{"hidden_size": 192, "balance_loss": 0.0113, "num_attention_heads": 2, "num_key_value_heads": 2, "head_dim": 96, "vocab_size": 8192, "tie_word_embeddings": false, "init": "uniform", "init_std_qkv": 0.0426, "init_std_down": 0.0, "optimizer": "ademamix", "max_steps": 4027, "dataset": "wikipedia_en"}
Below are experts of layer 5 (counted from 0) of a mixture-of-experts language model. Rows are named router (the router's row for the expert), up (a neuron's input weights, with its number), down (a neuron's output weights, with its number) and show model dimensions 0-191. Each number is 128 + 24 x the weight over its row's rms, rounded and kept within 0 to 255.
After each expert's rows: "raises" lists some tokens whose logits its average output raises strongly, later layers aside; "mostly gets" lists some tokens that are sent to it at least half of the time. This comes from a sample of Wikipedia text that the model never trained on.

# expert 1
router [129 106 131 157  91 100 152 172 107  87 158 128 143 129 102 117 103 142 163 119 144 140 110 125 104 164 161 123 149 140 115 136 135 138 105 108 117 144 181  99 127 115 113 104 168 182 175 129 113 127 141 118 119 128 103 103 112  94 123 174 116 178 111 164 104 116 100  81 155 161 146 158 163 130 105 133 152 152 106 137 134 143 115 133 153 121 119  69 127  77 107 125 124 113 154 108 124 117 138 148  95 112 145 124 165 121 136 163 124 167 119 145 145 141 108 148 149 146 129 132 138 152  87 138 167 152  95 138 150  97 140 113 150 141 155 127 143 131 164 115 139 119 151 120 149 101 138 161 154 168 111 134 102 123  55 148 114 124 145 105 152 145 104 132 142 176 103 132 105 111 129 131 109 117 172 136 116 159  81 142 141 155 150 106  78  97 146 118 148 124 142 172]
up0 [137 123 124  58  97 141 128  95 118 119 160 126 130 149 171 143  97 167 130 139 107 138 134  83 100 102 139 160 120 138 141 119 176 117 155 118 123 126  91 125 129 108 133 153 116 174 175 131 137 132 142 140  85 142 122 120 127 148 126 141 131 152 117 112 126 127 130 116 116 136 121 123 117 122 130 129 121  81 152 149 121 163  94 150 133  94 113 127 133 132 147 154  71 192 149 153 154 136 108 112 132 150 127 130 110  41 104 109 124 155 162 133 106 116  90 136 100 115 140 136 168 150 137 138  92 127 150 118 138 128 103 117 148 105 123  92  88 120 128  98 150  99 115 140 135 126 138 154 124 101 140 159 143  72 135 126 175 124 138 102 144 124 188 116  88 116 145  73 119 129 157 148 123 124 104 114 130 168 128 153  71 140 190 133 144 146 113 113 118 116 108 148]
down0 [156 149 169 107 119 129 161 122  75 171 136 135 171  75 130 103 137 134 112 132 115 137  66 163 102  88 150 137 104 142 204 100 165 125 106 132 113 102 117 141 125 150  90 106 147 133 115 109 146 116 119 119 169 133 124 113 119  71 128 127 158 139 117 186 154 130 114 130 133  72 162 105 106 132 102 141 121 140 123  98  97 172 142 141 104 135 113 116 102 104 143 125 132 150 132 167  78 146 140 136 156 110 125 140 105 116 104 125 141 127 127 116 140 152 120 113 131 114 122 170 108 128 138 103 163  98 104 105 120  90 141 120 125 139 128  91 137 134 111 146 114 165 129 125 110 112 109 136 135 125  97 138 160 139 126 168 113  90 191 108 122 114 158 121 107  65 115 160 130 113 115 154 144 118 139  87 134 116 158 148 151 132 105 162 121 102 110  91 102 144 112 107]
raises: " =", "-", "es"
mostly gets: " re", " dis", " long", " en", " Ed", " it"

# expert 42
router [102 151 119  98 157  97 120 151 142 166 135 108 140 119 135 118 149 134 182  94  98  77  96 114 127 125 125 135 119  93 145 144 154 182 122 138 149 156 145  93  49 124 134 109 143 108  81 178  98 141 112 139 166 101  93 134 183 163  99 121 138 111 102 154 124  91  97 101 159 138 161 165 125 108 169 114 103 117  84 122 104 107 109 113  98 117 127 115 158 124 194 142 117 139 116 139 116 101 116 159 116 170 110 136 128  77 130 116 115 158 146 116 119 142 126 119 109 151 129 135 131 143 136 146 104  97 142 169 142 132 110 132 179 125 133 133 110 135 117 112 156 183 117 121 114 107 156 141 134 122 110 132 158 155 157 160 133 125 151 102 145 133 121 126  94 139 107 150  94 106 120  91 123 141 155 116  99 123 125 136 135 127 117  85 133 147 150 151 106 145 158 151]
up0 [125 117 142 146 171 133 136 136 174 143 109 153 121 163  81  93 150 116 104 165 114 175  69 131  99 128 132 165 127 152 166  98 140  83 178 104 164 125 120 148 127 106 107 105 115 118 124 143 175 119 135 115 112 130 107 125 148  79 136 126 158 120 116 148 105 141 140  89 111  86 104 121 134  83 128 126 112 120 115 129 121 156 163 135 129  84  97 143 103  99 160 116 128 175 110 144 130 111  90 138 131 116 149 153 124 125 137 138 123  48 187 142 108 159 105 117 138 117 111  99 175 122 133 142 129 117 149 136  84 123 149 151 107 133 117  93 164 125 139 125  89 128 124 122 162  82 151 109 117 164 115 129 106 111 136 144 150 127  90 114 142 133 148 129 130 110 156 120 140 117 156 115 183 127 138 128 127  98 138 118 123 163 130  86 134 174 103 136 105 161 128 135]
down0 [190 156 129 134  92 136 170 136 138 118 155 141 109  92 148 132 155 123 135 116 121 113 153 150 131 138 113 106 129 153 166 156 113 145 155 140 122  89 133 104 138 133  80  96 133 154 163  85 128 138 144 129 108 151 125 147 145 148 134 135 107 174 102  94 112 102 164 140 150 114 144  71 105 141 111 145 134 182  84  76 126 133 132 117 155 100  54 127 127 142  92 105 123 104 118  85 138 152 150 133 163 133 156 141 100  94 123 108 111  89 130 131 130 124 123 100 128  91 133 148 118 112 114 125 148 158 139 121 102 113 117 143 129  97 102 159 151 144 108 104  97  94  88 114 145  92  88 129 143 172 137 132 137  94 109 107 120 116 148 114 137 154 180 153 132 131 145 198 137 138 126 140 111 141 134 139 124 163 153 141 153 155 174 119 110 130 133 128 161  89 115 119]
raises: "ume", " in", "."
mostly gets: " age", " acc", " number", " inc", " −", " app"

# expert 17
router [169  99 136  74 150  72  97 135 177 147 135 138 132 115 102 110 132 143 154 113 112 142 137  99 119 120 143  94 120 108 110 105 143 135 110  85 104 115 155 129 162 126 101 115  78 136 160 114  84 124 123 114 124 140 117 174  92 115  86 113 121 116 115 117  95 127  93 100 171 164 130  90 114 134 138  88 142 109 127 161 109  91 126 109 141 103 156  94 111 145 161 157 139 176 132 142  83 137 133 132 142 139 108 128 181 158 133 126 148 144 152 107  94 114 144  91 114 145 148 136 139 141 117 167 127 141 164 180 139 155 170 131 138 130  69 120 134 152 116 130 169 153 144 127 123  83 123 127 139 126 122 152 114 135 151 161 155  98 119 169 119 125 139 114 113 117 121 145 171 136 145 178 142 107 110 119 131  92 115 134 156 126 102 135 143  93 101 157 133  94 102 110]
up0 [140 153 148 125 126 121 125 121 170 116 102 113 157  99 129 121 123 120 150 182 148 174 124 153 120 136 125 130 115 109 113 153  76 143 102 133 149  99 127 133 120 168 107 134 137  92 141 139 117 161 127  86  98 110 136 118 135 108 121 126 117 116 111 146 100 126 100 110  92 119 170 128 182 117 132 108  99 109 155 105 106 114 130 161 120 115  88  95 130 133 153 186 132 148 137  86 117  72 187  63  97 102 127 130 150 112 117 127 145 138 180 135 102 163 136 118 101 169 128 177 138 139 106 155 140 115 129 110 111 172 148 131 124 103 138 128 133 113 136 113 146 158 157 133 137 124 107 171 123 116 125 129 112 138 135 177 130 125 102  80 100 130 151 109 179 134  95 116 126  88 113 108 127 112 108 175  80 139 117 149 159 167 133 114 169 145 107 131 108 115 136 102]
down0 [142  99 160 129 148 122 137 133 108 131  87 174 118 152 145 124 112 133 114 135 137 105 137 159 125 124 146 166 164 147 116 170 138 133 161 125 142 149 179 121 120 114 147 163 105 107 162 147 135 131 141 156 111 133 119 140 127 118 164 163 147 118 150  92 159 150 155 108 166 186 159 127 124 122  99 117 160 143 160 110 146 143 144 155 142 139 134 161 158 148  72  84 148 104 150 110 146 136 109 117 145 105 119 155 142 138  90 149 117 141 104 162 123  89 152 119 135 145  87 171  94  97 102 160 129 100 121 124 115 110  88 104 121 161 108 141 172 129 155 126 115 124 152 149  86 154 151  99 142 117 130 149 121 116  64  96  72 132 149 123 115  75 148 149 128 143 181  93 143 135 138 112  99 154 130 177 137 133 110  80 119 162 124 126 130 135 140 149 133 137 117 143]
raises: ".", ",", " to", "st", ")"
mostly gets: " per", " sub", "St", " g", " trans", " par"

# expert 23
router [140 110 125 113 103 152 129 135 108 158 139 146  91 147 122 133 152 131 157 155 146 111 160 135 108 169 104 121 116 116 121 129 122  78 115 166 149 119 130 125 153 160 110 108 156 172  94 173 171 103 111 140 164 138  97 147  97  83 158 122 113  99 101 140 183 132 112 130  99 103 106 135 132 160 129 125 163 116 147 142 137  85 127 155 129 133 124 153 117 143  90 125 145 162 116 157 142 140 131 133 131 103 122 106 140 139  95 104 154 155 115 102 153 109 112  90 110 153 161 131 147 111 157 141 143  78 146 108 142 120 103 113 159  99 144 190 120  84 169 128  86 165  84 130  96 126 102 114 110 147 118  86 143 125 136 140 131 158 141 129 128 168 139 150 170 122 162  91 134 149  98  68 143 151 141 124 121 145 134 179 131 113 118 131 147  91 128  88 147 148 152 137]
up3 [138 136  98 104 103 151 134 177 142 121 124 160 159 125 126 133 152 146 141 110 109 128 146 143 138 163 131 138 131 108 133 120 109 130 144  89 107 127 144 131 126 110 147 129  98 177 115 157 141  94 105 132 142 128 161 158 104 159 122 114 163 126 123  95 164 109 165 177 194 120 133 114 123 148 192 162 139  99 135  97 146 109 125 111 121 154 143 131 164 128 121 139 127 148 122 103 100 114 175 129 153 138  87 158  95 121 123 127 141  89 143 154 145 139 166 120 126 113 152 114 163 150  85 134  94  79 141 162 113 164 146 108 119 120 100 125 129 133 174 119 139 112 105 135 155 109 110 117 118 157 143 129 128  95 112 147 155 109 142 147 144 130 115  73 151 156 138 155 141 104 109  83 158 108 150 149 134  97  94 131 124 136  53 145 149 115 177 131 100 168 146  89]
down3 [136 155 121 151 118 132 153 160 157 131 155 151 108 150 145 157 104 135 134 136 151 118 117 116 125 135 140 131 126 166 124 163 121 161 146 130 173 120 119 138 115 127 147 138 124 143 131 125 147 150 122 157 153 105 172 145 179 171 112 146 161 123 150  90 100  60 129 106 110 142 138  95 113 130 165 144 109  82 144 163 167 129 121 128 133 129 161 138 163 121 126 166 114  90 133 126  85  93  94 115 111 121 117 123 112 167 140  93 130 108 130 154 171  94 127 197 111 115 130  99 117 120 118 144 142 119 132 116 138 100 146 138 122  84 121 138 107  96 156 104 138 150 108 124  79 160 125  68 114 146 125 111 122  94 127 111 100 105 143 150  78 153 117 102 118 152 138 130 190 150 142 120 141 161 163 142 135 172 108 113 126 102 113 136 159 110 101 182 160 100 141 114]
raises: "\n\n", "\n", " The"
mostly gets: ".", "!", "?", " Species", " Pat", " titled"

# expert 33
router [ 79 117 125  77 142 129 150  99 152 135 117 190 119 126 145 111 108  97  88 153 154 143 110 120 129 137 101 131 129 143 115 139 135  98 133 146 160 120 110 146  79 107 149 126 140 162  91 129 166 129 115 142 153 161 167 141 134 100 130  73 138 146 119 120 124 124 121 140 147  92 135 115 132 169 141 102  79 126  84  95 155 128 138 142 121 112 151 158 132 158  96 112 162 110 127 140 104 110 161 102 147  90 148 150 110  81 145 126 129 145 130  97 161 101 128 133 125 141 174 143 153 170 166 155 146 139 107 141 103 133 100 148  70 115 153 145 161  88 151 165 168 172 146 134 166 142 130 121 136 107  96 148 193 127 117 120 111 101 101 154 127 142 111 141 137  88 152 127 129 151 152 153 135 124 118 118 148 162 153 129 121 165 120 156 101 146 153 148 121 110 119 156]
up3 [128 155 140 113  91 145 121 107 123 102 121 116 108 125 164  96 122 121 144 145 139 150 173 140 136 106 158 110 167 146 141 130 143 126  88 156 153 133  93 135 113 125 118 118 102 161 134 136 110 122  95 112  80 118 142 114 121  92 163  79 148 123 155 173 134 171 118 120 128 153 164 125  85 104 133 135  87 133 101 123 122  78 124 122 115 102 110 116 134  61 154 138 123 120 109 135 128 141  91 131  89 130 137  59  95 121 147 166 151 159 130 121 114 117 121 111 118 161 155  93 140 141 131 113 135 123 154 130 117  92 119 161 110 104 102 129  86 134 125 138 126 106 147 101 119 165 144 134 131 130 161 124 154  90 134 111 180 168 107 116 139 124 108 139 148 112  84  89 138  84  93 129 143 104  84 155 104 158 141 153  74 129 164 130 174 137 133 100 124 128  88 153]
down3 [153  98 113 144 164 114 117 134 136 145 141 121 138  84 110 118 165 147 191 135  80 156 124 127 106 126 158  89 116 110 103 157 129 151  99 167 155 125 120 139 129 113 147 138 175  93  94 162 132 169 128 108 149 129 153  94 123 131 148 116 115 148 135 112 103 154 154 134 149 127 142 143  87 145 121 137 114 157 162 129 146 195 105  74 159 127 162 158 182 138 167 117 152 138 135 113 114  74 102 126 149 115 128 168 148  95 159 135 150 129 100 142  82 111 113 139 174 117  96  78 126 146 116 111 146 164 139 117  99 142 131 131 124 131 135 123 144 159  94 155 132 152 137 132 113 106 131 113 108 157 127 151 137 168 127 137 166 111 144 125 149 121 124 119  93 126 151 145 139 120 124 123 105 144 153 144 126 144 151 133 105 102 131 125  93  69 180 105 138  90 106 161]
raises: " of", " for", " by"
mostly gets: "%", "″", " votes", " Ec", "°", " census"